Weights of a small mixture-of-experts language model, trained from scratch on English Wikipedia.
Size: width 384, 39.5M parameters.
Experts: 32 experts in each of 12 layers, 64 SwiGLU neurons an expert, 8 picks a token, a softmax router.
Training: 376M tokens, 5735 steps.
Below are experts of layer 3 (counted from 0) of a mixture-of-experts language model. Rows are named router (the router's row for the expert), down (a neuron's output weights, with its number) and show model dimensions 192-239. Each number is 128 + 24 x the weight over its row's rms, rounded and kept within 0 to 255.
After each expert's rows: a language model's description of what the expert responds to. This comes from a sample of Wikipedia text that the model never trained on.

# expert 19
router [ 89 109  88  94 104 127 104 112 160 163 130 139 104 123 142 134 157 137  91 129  96 112 130 126 141 168 161 149 113 106 119 142 160 124 150  94  84 123 131 134 136  92 121  87 131 140 182  64]
down0 [153  97 153  89 131 126  95 100 142 154 161 136 144  98 107 135 161  83 142 127 142 152  79 121 158 132 144 123 119 115 141 162 167 169 171 103  87 165 111 140 103 155 145 118 145 102 135 132]
down1 [171 130 100 136 131  97 102 190 151 144 123 137 101 130 119 121 161 137 108 176  78 124 137  83  78  89 122 171 133 122 159 115 101 172 120 132 142 121 168 133 138 101 128 161 125 116  94  85]
down2 [140 141 155 131 113 142 156 167 136 122 119 121 148 178 145 150 172 121 148 149 140 188 158 172 179 163  88 105 135 133 110  90 132 134 117 119 133 131  73 169 113 176 112 133 118 165 120 168]
down3 [175 144 123 122 152 145 166 150 124 121 131 133 132 127 146 131 169 173 198  94 141 136 140 143 161  82 107 132 132 137 109 100 132 121 132 221 150 161 148  97 140 119 142 116 115 114 115 134]
Commas and field colons. Commas, colons after infobox labels like "Date of death" or "Died", dashes and pipes before dates and years in biographies.

# expert 5
router [110 132  79 110 124 143 109  70 176 171  86 121 100 101 161 115 176 104 115 137 111 101 162 118 164 132 150 163 154  97 151 120 135 103 105  95 105 110 134 134 128 131 109  48 136 137 136 137]
down0 [200 134 137 136 138 113 158 155  97 101 116 102 109 129 131 123 139 123 105 103 142 153  99 137 128  96 101 113 162 135 107 122 117 115 118 120 164  83  94  87 123 136 116 162 118 153 102 133]
down1 [146 138 129 156 111 119 143  88 121 138 128 105 129  67 141 134 169 110 133 107 123 120 126 143 153 131 111 113 121 153 168 145 127 134 149 138  92 144 171 107 132 106 146 121 111 165 103  92]
down2 [109 101 132  84  97 147  93 168 170 140 130 121 135 132  87 142 154 106 112 101 119 156 132  90 145  97  81 135 138 143 166 128 150 116 124 151 126 130 143 121 169 162  95 122 120 120  97 112]
down3 [125 123 116 116 115 149 123 119 132 121 144 127  95 159 109 137 110 105 125 132 147 159 127 108 144  98 131 123 114 155 155 116 120 164 143 134 141 149 123 108 135 125 162 132 108 113 159 129]
Mid-name word pieces. Word pieces inside proper names and foreign words, such as gh in Zgharta, reg in Dregg, Kaz; also year prefixes 198, 200.

# expert 8
router [115 116 117  42 126 129 104 134 117 148 119 116  99  92 140  89 126 131  73 107 112 168 134 165 153 151 140 154 147 128 116 115 143 122 114  98 104  96 110 130 131 124 117  40 155 122 134 119]
down0 [117 152 180 157 122 111  73 139 122 123 140 134 151 121  84 157 157 128 152 128 123 155 101 114 132 103 117 119 140 174 125 155 115 156 154 137 144 145 142 110 128 104  88 117 137 161  99 131]
down1 [134  99 126 160 148 149 154 154  88  85 117 123 155 138 136 127 124 126 200  92 110 146 151  97 143 137  97 136 149 147 143 131 136 144 118 129 109  96 132  99 151 121 112 128 148 154 162 143]
down2 [122 117 171 146 118 149 117 164  88 116 137  81 136 161 153 124 107 130 105 147 136 114 169 134 104 148 120 146 146 109 148 121 110 129 133 129 147 146 128 132 139 110 124 135 125 127 136 104]
down3 [121 103 121  96 131 151 148 111 114 152 132 113 129 137 140 109 150 161  68 171 105 167 168  82 109 143 156  93 119 168 119  93  90 123 164 145 117 131 116 130 130 111 139 119 169  86 142 156]
Coordinate minute digits. Minute digits after the degree sign in geographic coordinates (02 in 1°02′W), plus word-piece endings within names and words like custom, neighbor.

# expert 29
router [114  99  95 100 111 160  88 125 137 139 117 104 127  99 112 112 148 140 141 129 112  96 113 137 149 137 168 103 137 163 115 172 147 104 159 118 107 130 143 154 132  98 103 100 133  88 143 112]
down0 [116 138 124 114 129 139 151 179 110 106  81 120 164 125 103 178 172 157 117  75 135 156 157 126  88  91 153 164 143 128 161 100 105 102 149 144 126 158 108 119 156 142 127 132 112 112 158 129]
down1 [138 118 135 154 142 110 146 113 130 114 126 118 119 157 145 129 154 109 114 165 130 141 129 118 162 162 125 132 156  99 102 123 104 122 115 149 151 133 142 101 130 102 134 132 159 133 142 148]
down2 [117 104 135 121 122 126 141 163  96 150 139 136 125  97 156  73  89 123 171 125 143 159 103 131 145 108 146  83 122 121 146 120 127 170 128 124 142 128  96 118  95 132 142 127 189 109 147 136]
down3 [132 105 106 131  79 114 104 149 138 170 145 156 141 129 117 164 123 126 138 136 104 135 127 128 106 151 139 129 110 154  95 135 161 150 165 118 117 137 142 115 126 122 129 109 151 174 134  99]
Of in titles. Of inside titles and kinship phrases like The Children of, son of, plus sentence-opening prepositions such as During, In, After.

# expert 22
router [123 134 100 114  98 103 106 109 161 151  87 136  76  95 124 117 127 106 110 139 131 123 144 112 140 153 153 136 114 125 152 130 122  96 134 106  86 122 108 142 113 112  71  37 116 116 127 104]
down0 [119 124 105 127 177 100 158 142 153 142 131 108 148 161  68 155 140 128 141  92  73 149 126 109 109 182 155 133 112 138 131 142 132  96 156  90 110 127 145 123 152 159 123 115 121 173 127 169]
down1 [161 128 162 185 122 163 118 152 154 143 109 145  84 137 150 138 110 133  93 153 110 165 144 140 126 136 137 110 109 123 170 143 116 132 132 150 147  83 139 120  99 148 121 121 127 107 135 154]
down2 [ 94 122 109 148 127 112 141 160 171 118 123 118 131 140  97 100 139 122 113 159 137  81 125 129  87 125 149 134 160 145 158  67 105 144 102 104 132 134 156 130 123  98 138 167  62  99 144 149]
down3 [117  95 130 109 146 114 110 170 105 110  82 100  94 119 149 122 139 135 109 124 133 106 100 133  87 129 141  85 141 103 115 147 132 126 124 120 139 123 139 104 140 146 113  91 123 119 122 139]
Word-middle syllables. Inner and final syllables of ordinary English words, especially suffixes like -tion, -ter, -tive, e.g. "Inqu|ir|y", "rep|til|es", "amm|un|ition".

# expert 30
router [ 88 105  72 105 110 155  99 131 119 134 106  96 109  91 144 106 150 135 128 122 112  84 123 129 134 156 143 160 102 151 144 155 137  81 146  97  92 141 135 137 148 116 103  29 139 127 160 108]
down0 [144 153 105 171 164 117 101 117 121 121 156 125 139 187  90 154 136 113 131 133 151 141 165 146 148 158 126 131 172 120 151  84  93 163 146 135 146 168 127 136 172 137 155 137 123 106 127  97]
down1 [ 70 147 168 145 148 157  83 112 153 120 108 133 124 150 126 215 149  92 113 101 124 129 103 101 111 114 110 104 155 126 116 184 155 148 105 116 110 139 151 136 149 137  51 143 142 175 176 109]
down2 [161 105 108 171 124  85 118 170 122 113  93 124 137  88 144 135 114 107 157 118 150  95  97 129 102 115 131 151 132 133 151 160  79 113  94 120 135  91 129  89  85 102 152 138 141 109 118 136]
down3 [132 133 139 141 163 172 116 107  94 131 100  82  74 131 129 100 119 133 112 109 113 113 126 127 154 130 132 131 163 110 144 150 103 121 150 148 131 124 156 135 158 122 132 112 159 146 149 144]
Initials and name starts. Periods after middle initials like John F. Kennedy, name-initial pieces like Mc, Al, Mar, and year prefixes 190, 202.

# expert 15
router [ 95 131 115 110 114 116  92 128 153 133  76 136 111 132 147  77 130 117  89  95 109 103 130 124 162 154 130 161 129 138 104 112 114 126 151 109  98 136  67 138 137  98  76  93 150 137 132  91]
down0 [ 89 113 146 170 127 136 108 110  88 128 159 112 142 124 136 111 152 131 134 110 152 106 114 108 144  89 114 148 121  85 118 133 150 112 144  87 125 130 166 119 125 124 137 126 150 142 171 119]
down1 [147 141 146  75 138  99 102 110 121 152 158 112 112 103  75 122 165  94 105 162 138 128 148 133 164 117 102 151  64 133 130 100 113 138  94 131 103 141 176 141 152 154 115 130 149  87 143 123]
down2 [112 109 123 100 108 147 156  97 161 132 151 124 110 125 160 137 135 136 130 151 113 124 119 137 153 103 132 196 103 104 147 146 109 110 140 105 101 146  91 152 184 122 113 122 153 117 147 130]
down3 [129 109 164 120 125 150 122 147 131 133 119 110 148 100  97 119 110 162 156  96 119 135 118 105 120 137 171 122 112 143 134 154 112  80 111 137 149 118 137  99 186 163 119 130 132 120  88 153]
Mid-word fragments, be-verbs. Word-starting pieces like und(erg)o, Gu, Pr, Bur, and be-forms such as been, were, plus line breaks in tables and census text.

# expert 26
router [ 75 146  89  82 125 138 101 135 159 160 106 134 148 124 113 144 155 140 112 106 130  94 150 126 141 111 147 141 104 113 100 156 179  98 142 118  92 145 131 139 154  95  93 117 126 140 139 114]
down0 [128  99 147 116 112 158 111 137 148 106  95  86 120 140 104 161 159 106 154 170 143 107 138 141 117 112 143 102 169 120  97 153 156 138 156 113 131 124  89 117 122  89 115 160 106 170 160 165]
down1 [121 135 120 128 150 141 149 164  73 115 115 149 122  58 108 109 131  93 161 133  92 121 140  90 151 123 152 128 177 110 162 100 130 105 121 168 165 124  90 128 166  99 139  93 141 119 164 145]
down2 [179 116 103 126 141 107  75 133 167 136  96 130 137  89 159 158 119 161  81 146 116  95 156 129 137 157 176 135 116 130  93 111 132 119 127 145 125 143 137 113 130  77 151 155 111 173 105  87]
down3 [131 112 105 119 129 149 127 136 129 116 122 151 104 115 142 124 136 162 130 152 162 136 111 106  79 127 134 149 114 143  90 119 106 132 103 153 139 144 146  95 124 156 120 137 118 114 130 116]
Prepositions, word beginnings. Prepositions in and of before a noun, plus first word pieces like ar, el, der, wi that begin a longer word.

# expert 10
router [115 110  97 101 120 117 106  87 140 162  91 156  87 131 133 106 156 142  99  87 104 148 146 135 133 127 144 156 153 126 103 132 152 102 129  97  90 111  96 123 144  88  85  67 159 121 133 117]
down0 [155 130 121 179 138  96  96 126 110 109  80 111 120 100 139  73 164 159 112 139 125 146 130 120  94 105 139 125 122 152  72 130 143 107 139 145 117  85 110 174 167 155 136 141 150 100 111 179]
down1 [ 96 134 111 103 120 104 139 160 124 117 113 114 135 150 128 182  86 125 132 105 123 111 142 138 134 123 104 145  78 106 146 139 118 150 141 138 179 104 126 104 148 171 160 162 148 114 146  76]
down2 [145 156 114 143 100 107 130 122 144  96 116 134 128  96 106 165 143 170 121 162 128 165  51 115 120 149 124 104 125 104 134 138 144 137 121 112 132 145 124 145 136 143 152 123 145 125 115 149]
down3 [ 98 143 118 112 141 104 122 140 138 140  92 121 127 155 129 130 126  95 126 145 165 133 110  85 149  77 149 111 148 109 125 103  90 144 114 116 158 162 122 150 146 127 142 158 109 130 176 121]
Table pipes, word interiors. Pipe separators and numbers in sports or music tables, and inner pieces of common words, e.g. "saxoph|one", "fl|ank|s", "en|am|eled".

# expert 4
router [ 79 127 126  93 136 164 119 132 133 156 110 116 124 119  99 102 149 131  84 107 129  99 155 151 157 132 132 150 129 133 100 118 136  83 118 127  68 130 115 140 125  98  90  47 165  99 148 133]
down0 [135 124 144 150 147 118 101 126 137  93 147 120 124 136 117 154 106 139 125 128 184 125  79 103 100 135  81 155 154 130 131 112 114  86 149 140  96 127 178 131 137 144 157 117  98 152  99 132]
down1 [154 110 162 100 112  85 109  93  97 143 148 110 153 164 118 182 131 152 126 148  83 111 158 139 153 110 122 137 111 161 133 141 118 141 121 145 171 144 118 133 114 103 125 106 136 132 118 122]
down2 [156 114 141 122 119 143 135 163 133  84 110 133 129 140 137 158  82  72 122 134 151 117 152 162 128 111 104 130 127 176 127  50 113  94 143 170 168 156 149 193 107 116 111 158 103 118 160 186]
down3 [131 113 111 141 104 102  87 155 150 116 121 133 149 106  95 175 115  98 103 113  89 155 132 144 102 188 128 138 132 121 140 145 111 139 105 136 135 173 122 163 119 118 146 141 133 119 111 112]
Digits and mid-word pieces. Single digits in dates, scores and coordinates, table pipes, and inner pieces of foreign or place names, e.g. "Titesh|ell", "°29".

# expert 25
router [ 95 113 132 101 126 134 103 125 186 114 113 179 108 109 125  89 137 134 126 116  92 128 117 155 153 145 144 142 156 142 151 131 160 123 122  80 112 135 127 169 122  82 101 116 142 111 143 100]
down0 [114 137 131 152 153 137 160 108 157 116 133 112 107 143 118 130  94 188 139 172 123 149 123 125 114 126 130  90 128 125 147 155 125 155 114 159 136 116  71 106 153 146 151 123 142 112 134 111]
down1 [118 129 133 112 122 154 126 117 118 119 145 102 108 144 135 155 140 145 101 111 132 116 124 155 138 103  82 112 149 103 100 130 131  95 170 112 119 140 137  97 112 102 154 189 113 121 118 117]
down2 [129 162 145 150 162 145 141 142  98 157 177 136  76 122 104 121 159 148 130  73 135 112 136 191 128 103 133 112 143 115 149 123 139  95 166 104 179  98 133  98 148 150 117 170 121 177 122 144]
down3 [124  82 122 156 147 137 159  74 127 101 111 141 125 174 137 149 192 113 137 164 141 102 170 127 124 154 138 119 128 132 146 124 150  94 133 112 100  78 104 138 131 149 133 131 105 152 142 134]
Prepositions and verb endings. Prepositions and auxiliaries after a subject in narrative prose, and -ing/-ed verb endings in plot summaries, e.g. "in", "until", "Real|izing".

# expert 18
router [ 81 119 114 109 136 122  95 109 151 111 128 128 125 119 132 110 146 125 138 119 104 122 148 155 164 155 140 132 122 159 133 118 127 103 129 135 106 134  85 141 143  94  72 138 140 102 173  89]
down0 [118 106  90 126 145 120 122  95 121 162 136 119 148 125 111 137 161 108 212 151  97 153 127 120 107 139 117 112 136 123 154 130 133 117 117 138 130 103 122 144 143 123 108 100  93 122 119 164]
down1 [140  80 134 102 102 138 151  78 133 141 137 164 142 171  56 134 147 117 126 132 155 141 138 123 108 186 176 126 126 116 140 157 140 129 102 129 110 141 111 119 114 130 151 135 137 122 146 137]
down2 [102  95  50 132 126 145 135 125 163  88 121  91 120  74 134 127 121 118 134 102 146 119 145 152 107 122 135 148 129  54 139 174 179 145 116 125 133 111 131 109 131 131 130 100 158 112 127 114]
down3 [114 119 128 104 106 133 109 101 124 109 114 139 107 131 126  88 116 132 126 139 126 103 120 165 162 128 115 163 119 123 143 105 117  63 128 104 104 105 120 103 152 112 130  55  76 120 128 150]
Relational prepositions. Prepositions and connectors like of, with, from, to, between, often in fixed phrases such as "one of", "as with", "as to".